config = dict(
    n_experts=64,
    init_std_router=0.0133,
    lr_router=0.000808,
    norm='rmsnorm',
    lr=0.0038,
    train_tokens=2150000000,
)
Below are experts of layer 5 (counted from 0) of a mixture-of-experts language model. Rows are named router (the router's row for the expert), down (a neuron's output weights, with its number) and show model dimensions 256-383. Each number is 128 + 32 x the weight over its row's rms, rounded and kept within 0 to 255. Numbers have three digits each.
After each expert's rows: "comes before" lists some tokens at least twice as common just after its tokens as in all text. This comes from a sample of Wikipedia text that the model never trained on. Tokens count by the router's weight.

# expert 13
router:103196168141107188075174173075173136124083128125152201046129132174134185182167161157151114177123090117141114162051157104179086144116133117100124141195123130140093054077117153103084113146147129161145098182157138100159140164135138093145129105121151150093025123159115106113092104118140111103136118104168102096135187147140101096166168125063143175120119183084142111182116140141160119130124
down0:185176135112065163162066162149128162174168113119147153136158145115110125133119171114089119086106111143134105153114113135164165124131142146115098178076081083162127119182157121116065122110104137135127058106085137082089153138144147105165141135141172219115150129106173173117082134101137132179118153127153125118113126134112119087139157167088128154114173149015103148130150065145134117105144
comes before: " the", " ", " his", " a", " P", " S"

# expert 34
router:110135176105151170094070150088127177114153147140125197093163193152108130113102133162087113079147098112094108129105194080124168146153114164128122185144179134148104076089092111144035142168103144140161108138172154138147082165124198103157081128101137120092128108153174102110113112129163147146174125135123161163136145124093134121114143132087101147139117162149142137158066117115160155161134
down1:127094110126120102088120094111183146135163107136120074126120095175154167153186141116097186076172115083102121095119150112116171172079113062129160170155149129106080199116161154106115123103105134147153128097121183131136135105103115162134130157076111115143142103118127147128085186142100132149135147188121145164136116098100135136139137105092158078106085096046131178230154118178149124076102
comes before: "0", "6", "8", "7", "5", "4"

# expert 12
router:121042214159168161065119127144131105103081156139173167173154082172087144138062131150086133071167124133153148142090082096154121134120094137124149119177157134119143118141104160167101141123087166135140085146118171160120102194159126058181147145102173099120070096138163162132137078152167102105156135111158160085162129098082128155073138170094134137120148183111125127201035126120130161121097
down0:140133156193181149139134139135141141080172168089143070147098138104110090139171118170064103116104146124164089126143127135110139141134119139193082100128162124152114065091175156154085116080170160104120115177177128171113077098132151118182114110124143133136099166156087116129129105129079124108162144140125069127093145140086033193082110169095116144111178183116165159103171105154146118112160
comes before: " ", " The", " S", " W", " A", " L"

# expert 29
router:133154162167154158123143180132144165110151158167189204063143145175164159146099153111099099054151109120142150161105139133142104102154146151106139158176129125129119111118125164192031193117113091136129083219137139120150125126097176119100126169107129167111137107132095075109135098141147141104148154091151168141157140130120122143200192150059141221117092113150155114166088126097080133122102
down1:137037114105085144169141119093123138152098138101133075124100127158133173141135134145221164152143122158105194142119136094156127113106106096142202200169135095099071101133106094103121114108113104116144112103138144133088129118100115106115095081156137065142159086089153106165131080145127118183117152167048140115083115101080218111131146177129097158145124182132080158132136185096080128119142
comes before: "9", " that", "8", "7", "4", "3"

# expert 38
router:159113117157139145153154121197198141100159088129175167099189142148127130178087142146138089162099118095225161180072174101127111128186144116083097101158138096138114152102111125143097136165080130128184098142162156149163100080108171132086125133054175126115128119136100087124103128160176192170172137136159148118149169126162114096216145159113122112115148192117166104114124117155098127124071
down0:109129118125107150110142065152119110104134126142156089148126126108146124096175116184136159191094119104130108114085161151128154165156159134120206103202106125175159185145169154175152159080068098085101072040136194144126149180140187129130133155100165105093178137070172120079151124181158123113108163151137114169081159159125154086141078162120152123110140137061122140144114109076173091149189
comes before: " |\n", "0", "%", "°", "8", ")"

# expert 37
router:156166173158081147097178099143103167094121122180149158154111177124158166136114123157149129143170145128118073147071166126091144081168158145086092127121166144103098200086109170153101120130010121088125104181138169178115080158115191100080116108091136146102089120145115086121139111097200119094169109149150130172104156091078117105144116138071094160113190147161145138136101133133102164189097
down1:146076189109149131103090165130094132110105136147152114127144143168144122148142130089138123101036134176093144030121119178068095190083129126121122143145112165122131124112127105125119119163138082137169183130160138094081143141085215063169173145117154168128121165097125089107115090132119131179112165115122120135113119141135125174097189155135120072068098149103132130099211124126085117130144
comes before: "1", "2", "0", "3", "4", "5"

# expert 44
router:181146143152157149100095102110097149165149130166146141084170096159154177143120000168094141138109144152143153147095093090090090179158123115098116127165137136135118064148102165186123123148135112144150089188138128144132114162144153075163088112111116173081107134126154187129109117140136156151148095130138136039117129100066153151190139142071134140107144146080135143174053122143105160081111
down0:108137151100097075125144117103183141144103112120094143034120115162116111080090115138087114159111123176116087111181082132127110110152135114106165149130146123171133134133113126103100162163161121217082130131184118052113199101117197107158160166134112094175106135141107182156065156084119110159081102186153127127109125142114119113121116146099132086129054127122120075114040120140156147111165
comes before: " ", " the", " −", " +", " a", " \""

# expert 31
router:123092188120156167127114157069137140166157173140180183051204110150099112142104093103088144123145127121062136111098121129181062138131111166080106155146109135152096133111110111168058117129150095155148123127136122170151105163164164045100143103113127192078062094115086153090107061090089132063097122146159177100147174117129122098139175156093102153086159172084157139156124182175136199141128
down0:113076073131150135195101134148147114150126108133119136128151216183119147124160064131086154104085133123172113138146076161171110106145177146173123176110146165116073167157168151119110129126066190069175115103167107115108144114174141188111144144141111140121141124138128076147092144202124105104152161089161111116093111109137181188119208163119128168071099114128142060104111122136105093094108
comes before: " a", " ", " the", " an", " first", " born"

# expert 11
router:177151071123178158078138149109188179124153121193167207134138121145152130095120176105119103145146132118085157129096138124112144125134108082101121126155118192152129153071128126149085154076101109088143119134181138064181122143107174119090153092150181156142164133175162147112078085133175132099126115141169188162134111161072069093191165098103136143121096160117219144142073142153117148157142
down0:149121146062155136138115127124156101152167105122054093161135134112213123122163117144136104107169145095089154219137089098099167078128095116091110124129084176122091097156122134095099150049190204100132165154166137096143141152103124087130119104155147172081113105118142063121144195164097099119108147120121103120118162140162088110146101157171093167124121079177113106147124116118134127165150
comes before: " be", " ", "0", " have", "8", " make"

# expert 55
router:170172138128115155095192161140103148077157140115185188133158139144110111178138167134151119142175136117095132131074164145157186193206148141096123102142120115150133214106110125133091148143076086103172116121139156124202117141099178132130122098087133112105104141137162127098167084130161099112179126146169151148144131146111113087175110090124158114114099153095162126162109168142095137114087
down1:104109127128129100109166124109170172052167098199119079115128145091071139066102125133101147124103093136126159178115152136120138074124122140125199098130162105153155110139083072101138065106137121102093132142132124084182065070145084111107146097126061148112113152197099133169094112121126161152164122208103149139146112116138079185097116163137070142165201088095132091081078171153121189132143
comes before: "1", "2", "3", "5", "4", "6"